From a checkpoint of a small mixture-of-experts model trained on Wikipedia: a variant of Adam for the experts.
Below are experts of layer 2 (counted from 0) of a mixture-of-experts language model. Rows are named router (the router's row for the expert), gate (a neuron's input weights, with its number), up (a neuron's input weights, with its number) and show model dimensions 0-127. Each number is 128 + 24 x the weight over its row's rms, rounded and kept within 0 to 255.
After each expert's rows: a language model's description of what the expert responds to. This comes from a sample of Wikipedia text that the model never trained on.

# expert 63
router [132 141  95 177 180 138 157 165 174 108 100 128 161 140 160 107 145  81 127 137 147  62 135 151 132 109 106 164 168 147  93 142 154 108 119 146 139 115 162 135 120 180 140  88 111 108  80 137 137 116 149 111 156 169 130 133 113 142 161 123 136 107 128 159 102 175  86 106 170  93 126 134 144 136 125 151  82 136 119 119 112 110 150 129  95 123 103 154 124 110 121 130 145 154 125 112 113 123 110 109 133 155 151 131 155 100 154 131 151  79 130 135 158 117 124 131 121 142 137 143 138 117 109 147 147  95 115 131]
gate0 [ 67 100 137  93 108 126 169 102  91 110 169 137  94 125 112 127 138 134 148 146 147  92  96 136  99 145 133 124 134 130 131 116 116  94 113 123 111 123 113 133 113 105 120 110 117 116 146 115 102 114 150 135 103 144 142 155 133 157 117  97 122 116 125 100 113 127 110 154  99 171 174 158  58 113 115 158 119 110 175 157 128  70  96 141 117 120 128 150 131 146 126 129 125 129 180 134 111  99 116 142 130 121 167 102 137 141 115  83 171 152 112 162 125 139 105 127 130 151 173 105 109  86 153 166 113 119 112 171]
up0 [ 96  93 124 120 102 117 169 114 138 121 155 152  90 121 142 156  98 136 117 140 191 115 123 132 120 190 114 141 125 135 147 172 129  97 148 122 141  73  90 149 106  89 143 103 102 108 152 122  98 106 170 122 122 143 171 162 150 140 143  93 120  83 118 109 130 149 112 169 120 155 169 153  88 123 146 160 124 136 160 155 131 112 110 101 144 114 134 132 125 149 127 139 105  92 131 129 106 122 112 140 143 136 148 114 114 161 126 116 168 118 121 138 151 123  86 140 129 131 125  82  97  68 138 125 134 120 113 168]
It responds to: Opening syllables of proper names like Pal in Palomar, Palenque, Palmeiras, plus for and inner pieces like ial, ul, ros.

# expert 18
router [137 113 119 123 118  86 143  93 174  93 161 151 105  58  98 141 147 158 164 124  97 141 144 123 105 112 108 133 157 156  93 149 157 151 152 106 126 114 102 135 134 167  94 121  93 110 116 141 148 126 126 128 135 158 126 166 158 114 113 140 118 164 146 161 151 152 138 149  88 174 121 102  77 136 153 139  99 107 127 141 177 160 131 111 138 183 135 119 106 110 133 132 122 137 119  88 160 144 111 145  97 108 146 157 144 159 158 133 138 164 143 143  97 122  98 151 121  93 120 136 118 145 122 152 128 117  95 129]
gate3 [121  93 125 157 117 117 155 137  97 103 106 112 107 149  98 131 113 128  97 100 140 134 150 136 195 100 139 119 125 154 147 121  95 101 148 107 150 115 118 146 132 118 130 180 158 118 114 147  74  98 137 117 143  72  98 119 143 117 143 120 150 129 108 150  96 115 108 149  98 109 130 120 140 115 152  67 159 126 161 125 145 141 115 116  95 114  97 142 114 127 128 120 148 148 101 105 125 111 136 120 121 136  58  77 134 149  87 129 144 140 148 168  98 139 117 101 140 111 133 106 112  86 108  74 105 129 102 163]
up3 [134  99 142 152 129 152 120 112 135 146 163 107 144 120 161 175 178 114 154 162 115 114  94 107 118 174 142 141 111  85 118 122 130 154 108 172 161 153 129 110 137 147 135 116 106 143 130 127 172 142 126 141 117 143 147 133 138 137 145 103 145 114 169 116 160 110 140 134 153 121 139 140 156 143 132 174 100 101  93 148 123 114 122 150 118 137 142 114 113 136 141 120 137 117 151 137 137 137 147 138 138 152 180 182 147 107 123 132 111 106 133  88 176 105 157 182  93 157 170 135 124 172 148 189 164 136 130  87]
It responds to: Sentence-level and, which, also, and was, plus He or She opening a sentence or paragraph in biographies.

# expert 33
router [162 144  79 133 122 134 102 135 116 101 100 133 101 130 147 137 162 148 148 103 135  75 168 144 113 151 138  94 160 132 107 173 116 108 127 128 118 165 110 133 116 152 132 137 115 113 146 117 124 154 135 135 109 160 189 117 141  93 116 173 130  92 109 156 145 129  84 108 155 123 119 125 135 142 148  97 131 152 141 164 150  96 171 140 115 104  99 138 100 144  96 135  81 137 153 147  86 178 109 137  87 116  85 130 137 123  91 131 163 126 125 134 130 106 130 106 133  90 125 122 111 160 132 117 110  68 103 118]
gate1 [119 138 152 136 100 142 119 126 117 113 165 118 157 107 158 158 103 125 146 141 131  94  71 151 128  98 106 145 161 104  91  90 112 110 146 164 147 122  97 132 149 163 132 142 179 125 164 145 118  81 110 124 142 125 176  89 147 138 124 137 122 118 113  95 148 151 143 146 138 146 114 117 134 121 153 115 148 153 182 154 173 112 137 157 148 146 131 124 152 120 119 134 117 118 177 162 107 174 109 133  72 154 126 169 101  91 150 145 106 127 140 129 124 183 125  87 138 136 153 133  94 125 135 100 118 137 101 122]
up1 [140 134 127 117 142 101 115 121 148 151  87 135 113 142 122  81 132 141 112 127 141 159 164 130 138 142 144 119 118 138 130 156 161 137 134 105 127 116 132 140  91  86 130 129  92 138 108 138 129 168 134 136 101 136 101 151  98  91 129 102 127 109 137 134  95 123 127 107 119 119 161 150 164 173 114 151 134 104 117  92  83 167 118  78  62 109 122 125 107 126 115 148 119 128  55 110 129 113 159  94 183  83 129  97 115 159 105 129 137  87 159 145 145 102 149 134 150 102  97 113 151 152 107 128 120  99 144 168]
It responds to: The word stand as in stand-up or one-night stand, the opening parenthesis, and short syllables in names like Cow, od, ll.

# expert 54
router [ 94 102 101  93 158 129 144 126 104 131 143 163 128 155 128  93 110 151 116 116 117 124 120  93 113 111 134 138  78 185 130  95 125 160 104 182 131 105 121 104 151 103  94 173 157 112 143 118 129 133 100 154 129 103 138 106 123  98 131 104 106 106 130 107 159 132 108 177 141 117 124 122 145 164 121 148 120 121  94 134 114 144 113 100 164  80 112 167 119 154 171 128 105 128 164 157  92 168 127 121 153  95 132 133  95 143 126 124  94  91  91 123 120 116 105 156 142 122 113 130 113 145 149 162  86 168 134 154]
gate1 [144 138 149 145 177 149 132 124 123 132 114 159 152 133 143 140  85  96 150 164 174 105 105 168 186 139 100 147 141  89  83 128  87  92 168 128 169 142 127 146 136  96 111 127 124 126 112 202 136 114 114  92 123 130 145 136  84 158 163 118 133 111 106 111 106 138 120 133 125 150 122 106 175 148 125 145 135 134 123 141 128 149 128 116 115 177 129 144 137 124 114 109  96 146 140 114 133 142 123 124 147 143 126 170 133 160 129 123 122 129 176 116 134 157 105 113 117 107 165 120 161  72 136 122 105  80 149 143]
up1 [107 135 122 135 153 107 132  94 136 138 140 167 146 137 189 126  58  54 124 171 152 112  80 135 169 139 135 122 134 104  95 119 110 107 136 142 188 118 130 172 144 100  82 132 118 122 125 154 113 124 126  85 118 119 145 139 101 130 165 108 130 103 132 141 122 168 117 140 146 154 141 142 202 127 165 139 123 151 120 126 113 104 110 124 113 148 128 155 138  87 138 108  97 128 129 146 151 143 131 110 143 105 129 132 131 145 111 104 123 118 162 111 156 138 105 107 157 110 134 104 156 104 122 149  95 118 161 143]
It responds to: Pipe separators between numeric table cells, plus semicolons, ampersands and middle dots in stats, race results and coordinates.

# expert 17
router [108 116 108  99 135 124 125  91 180 104  75 122 121 131 106 129 166 107 136 136 117  75  95 129 148 122 142 110 143 117 143 117 119 113 127 108 115 102 124 100 127 146 136 103 129 118 180  82 153  87 129 133 134 131 147 200 147 148  95 101 137 114 123 127 117 109 100 149 122 117 125 117 137 116 155  99  74  97 148  73 133 111 140 153  88 123 148 133 145 141 148 110 144 153 110 148 149 138 116 169  94 132 163 110 142 143  91 125 102 110 111 131 124 110 172  75 113 172 118 163 117 104 116 163 125 133 157 144]
gate0 [119  94 170 161 105 136 151 152 128 104 101 121 113 132 140 110 147 156 163 105  93 142 186 111 116 156  78 123 130 165 123 155 171 161  81 100 120 134 119 130 204 133 184 130 158 122 131  69 110 104 133 130 137 123 134 119 142 141 113 126 134 154 119 123 122 155 137 129 130 123 146 111 111 118 136 166 134 112 108 124 115 124 142 170 125 137 139 114 161 156  96  97 138 100 183  97 121 120  84 133 179 115 120  99 142 122 113  92 147 120  91 152 149 123 104 126 129 158 148 156 132 125 117 117 140 161 121 109]
up0 [163 183  81 132 138 121 100 110 124 150 181 115 151 120 141 117 117 116  82 141 158 127  77 155 125  99 118 116 145 117 116 124  99 125 164 107  99 115  87 104  81 142  66 120 109 131  92 179 116 132 105 131 123 127 107 123 106 102 143 136 135 126 139 139 139 108 141 141 127 139  91 150 118 146 129 118  95 153 110 158 135 119 142 106 151 149 130 130 104 103 172 163 100 185  79 161 149 115 161 138 111 171 144 150 155 146 118 139 115 151 126 127 100 154 133 120 152 103 137  97 139 156 151 136  98 115 153 126]
It responds to: Short word-internal or word-final pieces after a consonant, often vowels or endings like o, i, al, us, ro, as in vers-us, marsh-al, tack-les.

# expert 43
router [119  80 118 130 149 117 135  92 127 170  94 146 162 145 154 130 100 111 101 124 163 142 120 114 160 109 137 114 123 122 122 107 158  91 121 142 122  96 137 146 181 161 136 127  93  67 187 140 149 111 116 125 137 154 156 112 126 117 108 172 134 100 121  81 135 150 141 109 134 141 176 123 120  74  76 112 138 176 175 147 143 136 148 142 108 120 117 160  98 147  95 134 101  94 144 110  97 147 121 114 121 117 149 138 114 125 110 111  97 117 107 164 111 137 162 134 135  94 114 141 102 144  93 119 129 123 113 140]
gate2 [149 135 133 169 143  85  99  90 118 112 105  70 126 167 143 142 111 138 130 154 122 152 131 100 162 141 155 158 145 128 112 127 140 116 112 162 164 139 128 143  71 138 104  83 108 109 121 161 125 123 110 138 109 133 144 148  92 140 120 142 103 122 109 111 127  64 143 102 113 123 158 163 146 131 113 145 122 142  98 101 144 125  92 147 130 111  99 150  85 103 115  70 104 128 121 128 111 119  95 171 119 148 176 146 133 135 106 107 117 172 115  83 143 110 107 137  84 108 120  77 118 139 117 144 129 111 111 141]
up2 [147 115  96  72 108 157 145 155 140 158 157 166 118 129 159 111 161 114  93  98 182 112 142 120 133 104 107 144 152 126 145  92 140 132 179  98 115  93 128 131 130 128 150 148 163 132 122 121 123 105 139 145 140 127 116 130 152 120 158  94 135 104 104 148 141 145  83 132 127 103 136 137 111 114 168  94 111 101 141 145  96 121 187 145 144 130 130 162 126 173 148 164 164 146  87 111 144  96 110  95 138 117 101 124 127 139  89 145 131 109 148 165 107 142 111 116 190 132 102 145 151 120 140 133 106  90 153 103]
It responds to: Word starts needing completion (round in roundabout, ent in enters, -ing endings), closing brackets, and that, when, under.

# expert 47
router [128 127 129 130 128 100 132  97 155 166 140  95 152 118 166 151 125 103 119 136 105 130  92 159 136 101  96 139 134 155  70 169 140 105 121 108 143 120 147 143 148 132 126 105 164 107 127 140 129 146 181 164 160 139 156 184  97 135  85 111 125  89 157 137  96 103 141 106 151 159 152 172 102 109 111 127 102 132 109 102 135 137 130  94 134 162 114  97 126 125  60 114 102 151 101 102 128 126 167  84 138 130 116 119 141 123  91 103 126 145 125  94 103 119 132 120 110  84 123 141 149 167 133 115 144 128  96 135]
gate1 [ 93 116  99 156 106 162 134 118 128 146  85 137 203  76 160 122 123  70 124 153 136  96 134  76 120 119  93 149 161 150  97 118 110 121 118 122 132 188 135 124  89 156 183  99  87 104 146 150 168 100 140 156 103 125 150 163 130 141  97 107 120 118 126  97  88 113 125 102 126 112  92 104 148 161 130 105 100 104 139  93 149 117 117 117 134 102 119 106 128 107 123 113 106 137 131 123 128 132 127  84 110 116 113 131 125 111 106 126 135 109 142 134 100 135 118  79 145 108 135 141 143 130 152 124 161 142 126 137]
up1 [143 121  94 166 130  84 142 127  76 110 113 134 127 103 151 131 141 120 113 134 159 119 144  94 109 162 117 121 124 147 121 171 128  99  89  97 126 172 124 135 130 120 138 110  83 129 120 129  85 202 125 104 136 151 106 144 134  70 122 101 127 103 130 106 107  97 132 113 132 154 133 105 164 159 101 155 122 104 147 130 117 141 140 132 149 114 112 149 128 153 116  90 128 158 130 143 168 189 115 134 114 121 176  89 157 147 124 149 168  95 154 138 112 152 102 119  93 145 130 122 136 100 151 140 104 172 140 119]
It responds to: Verbs and verb stems following a subject or to, such as think, said, moved, joined, pass, cover, plus such.

# expert 37
router [165 124 120 155  96 118 147 131 126 156 111 110 119 143 116 161 127 134 183 127  99 142 154 123 125  91 127 153 102  91  68 119 112 163 163 134 112 100 105  94  79 116 119 164 114 111 101 116 136 130 104 119 101 127 121 133 134 151 131 101  95 110 148 146 141  92 137 178 143 147 161  75 107 168 109 106 106 155  97 145 131 122 151 141 130  92 116 155  81 190 156 146 154 120 146 152 119 163 147 121 153 129 130 129 145 122  81 123 110 181 115 128 112 107 107 157 139 153 140 157 131 121 126 148 143 121 136 107]
gate2 [ 96 132 176 123 129 130 106  86 135 140 151 147 162 139 106 132 181  97 137 147 121 127 106 150 131 131 119 148 170 134 101 135  93 100  80 179 141 114 127 124 124 150 130 143 120  92 123 147 145 164 116 131 170 162 100 135 151 121 146 111 121 131 108  77  62 125 141  89 166 107 170 135 117 128 146 151 175 132 150 135 123 179 134 139  86 121 117  76 137 123 137 114 127 111 169 138 118 124 139 124 170 122 138 166 100 131 125 125 136 104 148  75  94 150 139 112 114 137 179 108 137 119 141 111 128 130 132 119]
up2 [137 142 109 129 139 128 163 147 183  94 109 126  92 102 162 105 108 139 112 131 144 103 144 137 133 138 106 101 119  70 156 134 117 150 160  90 138 150 147 152 154  85 100  92 150 149 111 112 120 103 164 126  95 129 160 140 106 128 131 148 152 136 118 166 155 150 112 147 110 151  95 135 143  97  88 111  86 130  87 111 161 126 110  96 153 149 121 177 114 106 109 164 123 148  55 121 172 119 108  98 108 166 133 133 136 147 145 128 146 157 121 169 145 119 125 115 118 104 109 138 153 151 156 124 115 147 131 129]
It responds to: Hyphen bullets opening list lines after a line break (- Kingdom:, - August 22), table cell pipes, and some semicolons.